Experts of a small language model.
Size: width 96, vocabulary 4096, 24.6M parameters.
Experts: a sigmoid router, a shared expert of 64 neurons.
Training: a variant of Muon for the experts, 457M tokens.
Below are experts of layer 9 (counted from 0) of a mixture-of-experts language model. Rows are named router (the router's row for the expert), down (a neuron's output weights, with its number) and show model dimensions 0-95. Each number is 128 + 24 x the weight over its row's rms, rounded and kept within 0 to 255.
After each expert's rows: a language model's description of what the expert responds to. This comes from a sample of Wikipedia text that the model never trained on.

# expert 10
router [145  95 123  91 148 140 133 104  75 113 134  72 186 119 141  93 102 152 152 133 155 105 142 121 105 149 114 118 128 153 126 105  96 107 133 115 143 145 142 143 104 125 151 158 122 101 180 134 105 108 104 132 148 142 132 125 125 167 143 147  97  74 107 120 156 121 102 116 136  77 118 136 109 143 140  94 143 114 141 134 130 138 140  94  88 117 141 104 101 136 148 126 123 196 109 100]
down2 [119 133 147 133 129 120 131 110 134 100 147 176  87 145 156 125 142 120 104 148 137 151 132 144 105 138 118 126  90 107 159 145  86 118  94 137  97 148  89 132 124 120 113 129 123 114  96 157 146 115  83 134 105 158 156 129 113 164 100 138 115 134 127 121 107 111 137 172  90 170 166  99 154 140 114  93 133 115 202 149  93  87 158 139 158 116 145 114 132 112 166 103  98 107 153 128]
What it handles: Prepositions at, from, of, during, near that introduce a place, time or cause, as in died of cancer, arrived from Syria.

# expert 21
router [ 96 108 154 106 156 134 115 117  98 117 152 102 116 122 128 121 110  98 161 111 148 137  97  90 148 134 111 138 109 161 125  76 117 106 148  74 127 140 158 133 106 135 106 149 144 145 136 162 133 164  71  90 137 153 152 140 106 116 140 127 127  72 111 110 137 118 113 132 165  85  96 164 113 152 141 112 124 130 140 104 128 154 168  98 113 161 157 129  94 112 164 116  99 160 146 140]
down2 [113 153 130 115  63  98 117 118 124 110 148 128  98 117 122 163 124 114  92 167 151 105 144 138 109 173 125 109 100 110 129 120 163 107  79  85 122 123 128 158  95 115 146  68 113 111 135 157 152 123 141 133 140 162 148 198 117 153 123 115 103 124 142  97 120 135 147 154 108 149 126 115 156 133  88 137 113 145 152 136 149 154 138 100 120 141 133 155  85 132 132  85 160 122 117 144]
What it handles: Single capital letters starting a proper noun or capitalized word, mostly F, N, W, as in Flandria, Finnish, NFL, Fouls.

# expert 38
router [145  89 180 147 181 148 113  78  95 137 159  82 137 129 138 122 115 134 102 162 126 139 127 105 118 136 102 126 132 127 131  99  84 107 122 110 141 150 156 137 116 123 159 118 146 145 159 133 111 123  93 114 158 122 116 119 146 167 158 126 133 125 112 119 154 132  95 143 153  63 102 172 128 141 112  72 147 134 154 116 115 138 135  85  98 117 167 113 120  90 136 144 132 152  97 129]
down0 [125 181 128 141  90 136 128 162 113 109 152 146 149 141 133 150 148 146 122  73  87 121 120 109 134 122 170 114 156 158 101 142 118 141 123 171  84 116 142 148 174 133 123 125 101 138  93 131 143 148  76 155 152 152 152 119 171 123 106  96 143 124 112 156 112 135  85 131 101 100 133 129 127  90 176 127 157 110 115 132  94 116 156  87 140 136 114 157 137 128 141 127 151 162 148 154]
What it handles: Past-tense and -ing verbs after a subject in narrative prose, such as began, took, moved, returned, remained, starting, usually before to or a preposition.

# expert 43
router [103  86 154 102 164 137 110 108  79 141 147  88 160  91 150 119  92 117 130 121 117 120 114 121 131 116  86 119 123 129 123  90 109  91 165 106  98 157 107 127 117 153 139 157 106 156 148 166 126 143 105  89 140 150 139 145 127 133 152 138 125  81 111 117 123 115 121 170 129  75 138 141  88 116 121 127 164 149 141 113 160 181 156 101 101 125 138 111 134 139 151 137  89 163 111 124]
down2 [102 144 123 110 123 109  85 141 115 140 105 118 115 140 153 114 127 124 104 131 108 160 165 151 105 148 135  80 161 104 122 136 124 151 100 106  87 149 128  94 110 133 101 112  87 158 124 132 174 118 188 133 155 110 146 133 117 108 101 152  84  96 173 158 106 144 116 115  99 124 126 128  91  96 113 165 163 121 116 110  92 172 111 100 122 153 120 131 172 104 132 145 138 114 108 120]
What it handles: A single capital letter beginning a surname or proper name after a first name or title, such as L-etterman, H-opkins, B-ourne.

# expert 51
router [ 93  99 159 134 166 128 113  97 107  97 163  87 155 140 138 111 128 143 105 114  95 130 129  81 142 144 116 144 131 136 134  84 119  93 128  86 141 151 143 135 116 144 132 109 119 141 163 154  97 126  96 144 113 132 119 124 120 141 134 125 157  94  94 136 166  79 130 140 150  87 104 147 130 172 152  99 129 117 142 118 135 148 139  58  82 119 150 137  98 115 126 106 146 125  80 103]
down0 [ 81 139 134 145 115 141 164 113 150 168 148 143 157  88 145 144 104  97 122 156 149 111 131 129 145 103  79 139 171 119 119 146 152 138 148 130 131 117  96 109 101 150 124 135 129 110 154  89 156 121 131 112 132 123 127 139 116  86 109 139 115  96 124  98 153 153 160 112 154 128 120 149 154 108 129 152 103  76 137 109 108 132 155 143 147 131 158 113 146 133 191 123  66 172 151 168]
What it handles: Past-tense verbs and participles after was or were and before by, in, to, such as hosted, built, released, won, founded.

# expert 8
router [137 111 158 136 120 162 106 105  82 122 111 113 105 107 135 109  97 126 119 133 127 102 111 102 107 121 101 191 151 163  99 125 112 107 131 131 135 143 143 148 116 143 126 134 128 161 159 153  93 117  80 114 146 138 133  90 139 126 162 139 162  72 101 126 153 107 127 165 154  84 120 139 120 132 108 117 134 135 154 125  97 132 166  71 129 132 169 112  83 117 186 144 131 150 119 133]
down2 [109 117 147 115 130 131 142 121  75 142 156 107 138 135 135 134 144 118 137 146 166 107 136 113 117 144  96 119 167 108 115 112 120  84 142  77 122 101 116 193 103 135 134 125 135 140 123 162 112 132  94  68 124 128  88 146 115 116 142 110 128 117 120 129 152 138  84 106 145 108 127  96 179 135 166 172 137 132 116 130 178 132 177 171 106 145 141 114  94 116 107 137 156 148 111 113]
What it handles: Double line breaks ending a paragraph or list, usually just before an == section heading ==; also sentence-ending periods and quote-periods.

# expert 54
router [100 109 126 104 163 139 143 101 104 113 150 109 150 112 150 109 127 136 138 151 144 102 152  56 122 150 122 141 145 135 172 124 133 119 162 140 120 156 166 172 120 114  98 156 113 137 154 121 136 105  90 106 181 161 113 105 114 115 140 154 170 133  98 131 153 109 115 132  97  77  89 173 118 157 114 112 127 122 133 147 103 143 105 118 125 128 172 125  94 122 163 135 143 145  95 114]
down1 [111 129 154  78 138 119 105 174 119  93 139 143 142 136 154 110 106  86 146 124 152 133  94 135 137 103 161  87  95 156  95 143 118  94 135 138  92 118 120 125 116 123 109  95 112 116 134 137 102  86 169 181 171 134  89 124 115 143 125 125 116 104 174 128  87 134 117 159 118  80 155 114 159 143 136  99 141 143 136 114 126 119  78  93 127 137 139 115 116 155 108 122  98 137 149 152]
What it handles: Verb-like stem pieces mid-word before suffixes such as -ing, -ment, -ation, such as campa-ign, design, develop, del-ay-ed, attack.

# expert 62
router [ 96 107 151 138 169 127 137 103 126 121 143  93 140  99 129 127 112  85  85 139 104 141 105  84 140  98 106 106 105 128 133 110  90 130 157  89 129 167 134 137 100 149 106 148 121  90 116 147  78 117 140 140 125 127 165 123 107  83 113 146 109  89 109 129 164 110 121 152 141  69  77 132 129 159 124 107 114 126 152  96 167 121 116 126  74 127 144 107 118 104 140 137 128 149 102 127]
down0 [104  96 150 127 142 132 123 143 128 132 130 144 127 127 134 138 158  91 125 130 129 126 135 144 147 133 103 128 122  96 143 130 125 125 110 127 130  81 101 118 179  62 154  55 146 110  78 131  92  99 141 132 107 136 145 117 121 137 140 140 127 129 103 128 119  98 124 138 132 151  80  92 126 181 190 162 156 115  95 105 159 119 161  98 123 100 175 144 132 114 123 153 113 143 136 108]
What it handles: Word-start lowercase pieces after an article, like fl, bl, sl, od in today, Col, hear, jud, as in flaps, slogan, cranial.

# expert 45
router [101 116 124 129 128 174 127  79  75 111 143 114 145 123 139 130  77 111 123 111  92 131 144  98 145 132 100 142 148 115 124 101 103 137 144  90 138 168 154 165 129 111 119 103 141 129 140 114 108 135 152 144 150 134 124 139 115 124 127 141 128  66 121 115 174 147 124 170 136  84 152 139 105 142 141  97 138 121 124  94 136 178 119 102 130 169 157  95  69 106 128 133 127 136  82 109]
down0 [159  67 131 118 138 108  90  94 134 122 124 125 113 142 133 140 137 124 143 176 118  98 142 105 132 134 105  90 172 133  73 108 136 107 168 130 170 140 108 133 166 159 122 108 115 165 152 114 119 131 130  88 116 156 146 141 164 189 151 132 136 138 145 166  89 127 112 144 155 125 113 142 137 136 103 140 119 164 100 124 107 145 135 135 135 124 141 115 117 138 114 107 140  51 120 135]
What it handles: Line breaks after section headings or labels before lists and tables, plus consonant-cluster pieces dr, br, str, thr, as in drone, bronze.

# expert 28
router [ 99  96 129 110 191 129 135 127 103 143 154 123 132 131 138 123 126 101 127 140 110 104 118 119 139 112 107 123  97 149 126 105 100 109 144 128 141 153 120 121 103 103 121 137  75 101 160 133  85 124 123  98 143  81 145 123 105 138 124 135 152  64  83 122 142 148  76 105 118  91 103 136 163 122 137 117 148 153 155 119 148 157 102 120 125 104 170 141  99  81 170 105 106 155 145  99]
down0 [130 243 124 152 112  73 141 141 104 139 121 128 124  90 176 109 158 126 150 122 109 116 107 158 118 122 135 114  86 132  93 148 161 128 117 148 130 127 114 165 128 111 130 114 125 107 132 137 132  82 148 133 130  82  87 127 123  87  90 120 118 130 141 150  88 106 123 106 134 140 115 152 115 135 117 146 101 124 123 155 109 104 116 150 125 128 149 149 162 107 138 117 114 163 116 133]
What it handles: First pieces of split words and names, especially ap, Col, Am, Tri, Hon, as in ap-prenticed, we-ap-on, Col-en.

# expert 6
router [126  89 160 150 150 166 119 115 132 144 172  98 138 128 154 132 135 148 128 128  98 123 145  98 103 152 110 181 132 142 136 138 116 117 144 125 127 124 127 139 101 122 115 126  92  78 144 150 106 145 101 130 153 118 102  99 129 122 136 153 138 113  57 111 172  76 134 138 129  69 122 116 154 132 117  94 172 129 135 114 121 144 125 114 101 126 181 130 116 103 133  87 103 164  93 112]
down1 [137 140 127 119  89 146 164 123 120 140 119 193 129 142 143 123 157 124 116 120 119 121 140 142 158 110 134 141  59  84 117 140 137 123 156 111 134 120 138  78 142  44 116 119 167 150 129 111 128 147 103 144 112 120 146 147 120  97 103 107 145 147 150 114 105  94 101 129 138 109 110 112 136 106 135 133 131 133 102 107 176 105  94 176 141  96 187 137 142 133 137 143 127 106 138 112]
What it handles: Middle syllable pieces of transliterated Asian, Baltic and Indian names, such as Luka-us-kas, Suz-uk-i, Vij-ay-am, plus non-Latin byte pieces.

# expert 55
router [ 85 107 163  90 145 149 112 113 132 136 162  95 116 129 145 116  85 129 137 127 104 149 137  63 112 138 130 133 117 139 103  94 101 135 151 117 127 155 103 156 108 143 107 153 114 112 125 151 102 136 110 110 119 123 100 123 107 138 140 120 125 109 109 136 186 125 139 144 140 105  89 141 140 138 114  82 138 137 126 136 136 167 160  95 124 136 203 136  95 112 156 127  64 144  92 117]
down0 [114  98 165 117  98 152 112 102 134 128 124 116 100  86 132 168 152 176 136 102 158 146 106 111 147 148 133 129 163 129 143  90 149 112 158 129 145 124 134 133 112  91 101 125 159 124 128 123 130  88 150  79  93 132 102 168 153 107 120 164 105 104 124 121 123 136 119 102 105  74  96 168 184 156 129 159 130 148 122 139 105 105 129 152 107  78 101 136 120  92 121 122 115 112 128 138]
What it handles: Syllables within unusual personal names and species or genus names in biographies and taxonomy entries, such as Amu, Marigold, Brookner, Billbergia.

# expert 0
router [ 69 119 124 122 182 176 121  83 130 147 150 109 129 108 170 132 132 114 112 127 104  95 114  67 122 107 110 151 137 126 120  88  87 129 139 111 148 173 131 157  71 112 123 114 132 138 124 160 116 141 110 101 134 121 120  78 117 104 146 135 132 129  90 117 119 104 129 146 129  96 118 141 108 130 130 117 166 164 146 115 130 169 105 120  94 106 139  89 121 112 145 120 106 128  83 115]
down0 [160 128 105  73 109 150 152 154 144 111 138 143 101  83 136 129 109 181  93 136 120 135 144  86 120 126 129 118 113 128  84 140 112 132 141  79 115 114  84 123 117 146 112 135 102 136 170 161 107 104 105 122 156 137  79 126 148 115 115 110  94 134 127 153 104 102 135  97 115 129  94 116 140 106 112 130 125 102  98  97  90  71 116 127 110  97 130 114 127 105 172 113  98 156 111 150]
What it handles: Last word-piece of personal surnames in lists, band credits and tables, such as McCarth-y, Coop-er, Weav-er, -son, -ić.

# expert 44
router [109 129 133  80 174 139 162  86 113 113 176 128  96 138 148 101 103 103 105 103 148 102 148  99 122 130 133 141 145 113 133 130 107  89 140 108 139 150 121 132  80 140 110 171 139 135 110 177 112 129  71  92 176 106 134 107 118 107 157 160 121  90 137 106 170 145 112 122 106  82 129 150 136 159 123 107 149 140 102 103 107 143 122 103 109 122 164  99 121  96 130 131 136 136 125 123]
down1 [115 149 145 112 123  74 154 103 145 143  94 110 121 122 159 135 137 134  51 140  90 132 130 143 116 153 116 120  86 151 131 132 134 130 132 121 140 104  84 120 152 202 141 133 134  83 106 103 108 152 150 121 114 108 142 134 114 115 176 146 150 105 132 126  67 102 140 131 173 135 149 120 167 100 133 158 133 102 104 108 103 117 128 110 138 126 115 116 120 129 147  91 104 100 116 115]
What it handles: Mid-word pieces like st, ost, ott, ant, est, it inside names and words, such as artists, cottage, Bryant, heritage, mostly.

# expert 53
router [ 96 133 153  87 150 168 109  88  81 115 131 119 172  86 126 151 149 103 124 108 141 108 101  75 146 129  83 114 114 144 128 108  90 108 130 119 149 134 118 154  91 117 109 131 139 142 129 119  80 135 109 102 135 147 104 103 120 127 126 132 100  99 110 135 144 102 122 157 149 118 112 129  98 150 113  82 147 173 109 135 141 131 148  97 118  98 195 107  90 129 155 123 117 152 128 129]
down2 [131 176 134 139 114 134 160 142  85 136 102  80 106 109 122 118 147  93 129 116 117 148 148 154 150 138 123 115 126 132  82 116 100 133 128 172 138  95 104 149 136 153 140 153 131  98 147 171 101 132  99 131  90  78 182 137 124 133 127 143 145 140 125 147 108  98 120 111 152 148 121  75 136 116 131 102 157 127 146 101 132 148 150 110  94 158 176 121 189 110 107 135 127 116  89 126]
What it handles: Common first names and place-name prefixes starting proper names, e.g. John, William, San, St., Saint, Mount, Pope.

# expert 47
router [133  83 132 122 134 170 126 110 114 117 164 105 153 106 162 116 130 120 143 111 103 107 132  82 144 157  99 141 113 153 120 135  95 173 148  65 118 164 149 181  97 124 108 130 126 113 152 145 117 110 146 135 152 148 123 127 118 115 169 138 124 140 108 101 190 103 138 130 155  74  95 127 112 138 125 133 133 174 125  94 139 153 140 125 106 111 149 103 125 143 123  82 128 156 110 103]
down0 [119 104 162 120 158 101 121 173 134 129 115 139 102 140 140 122 135 135 137 133  97 117 140 148 108  98 112 140 123 141 140  88  88 154 185 130 131 113 134 111 119  67  91 160 117 151 133 103 144  85 144 109 111 126 131 140 135  97 151  75  94 116 122 102 122 147 110 132 127 129 150  73 137 148 115  89 127 153 155 100 127 108 126  60 102 104 166 113 153 129 136 173 136 107 134 144]
What it handles: Line breaks ending rows of tables and bulleted infobox lists, plus section heading markers like === and ====.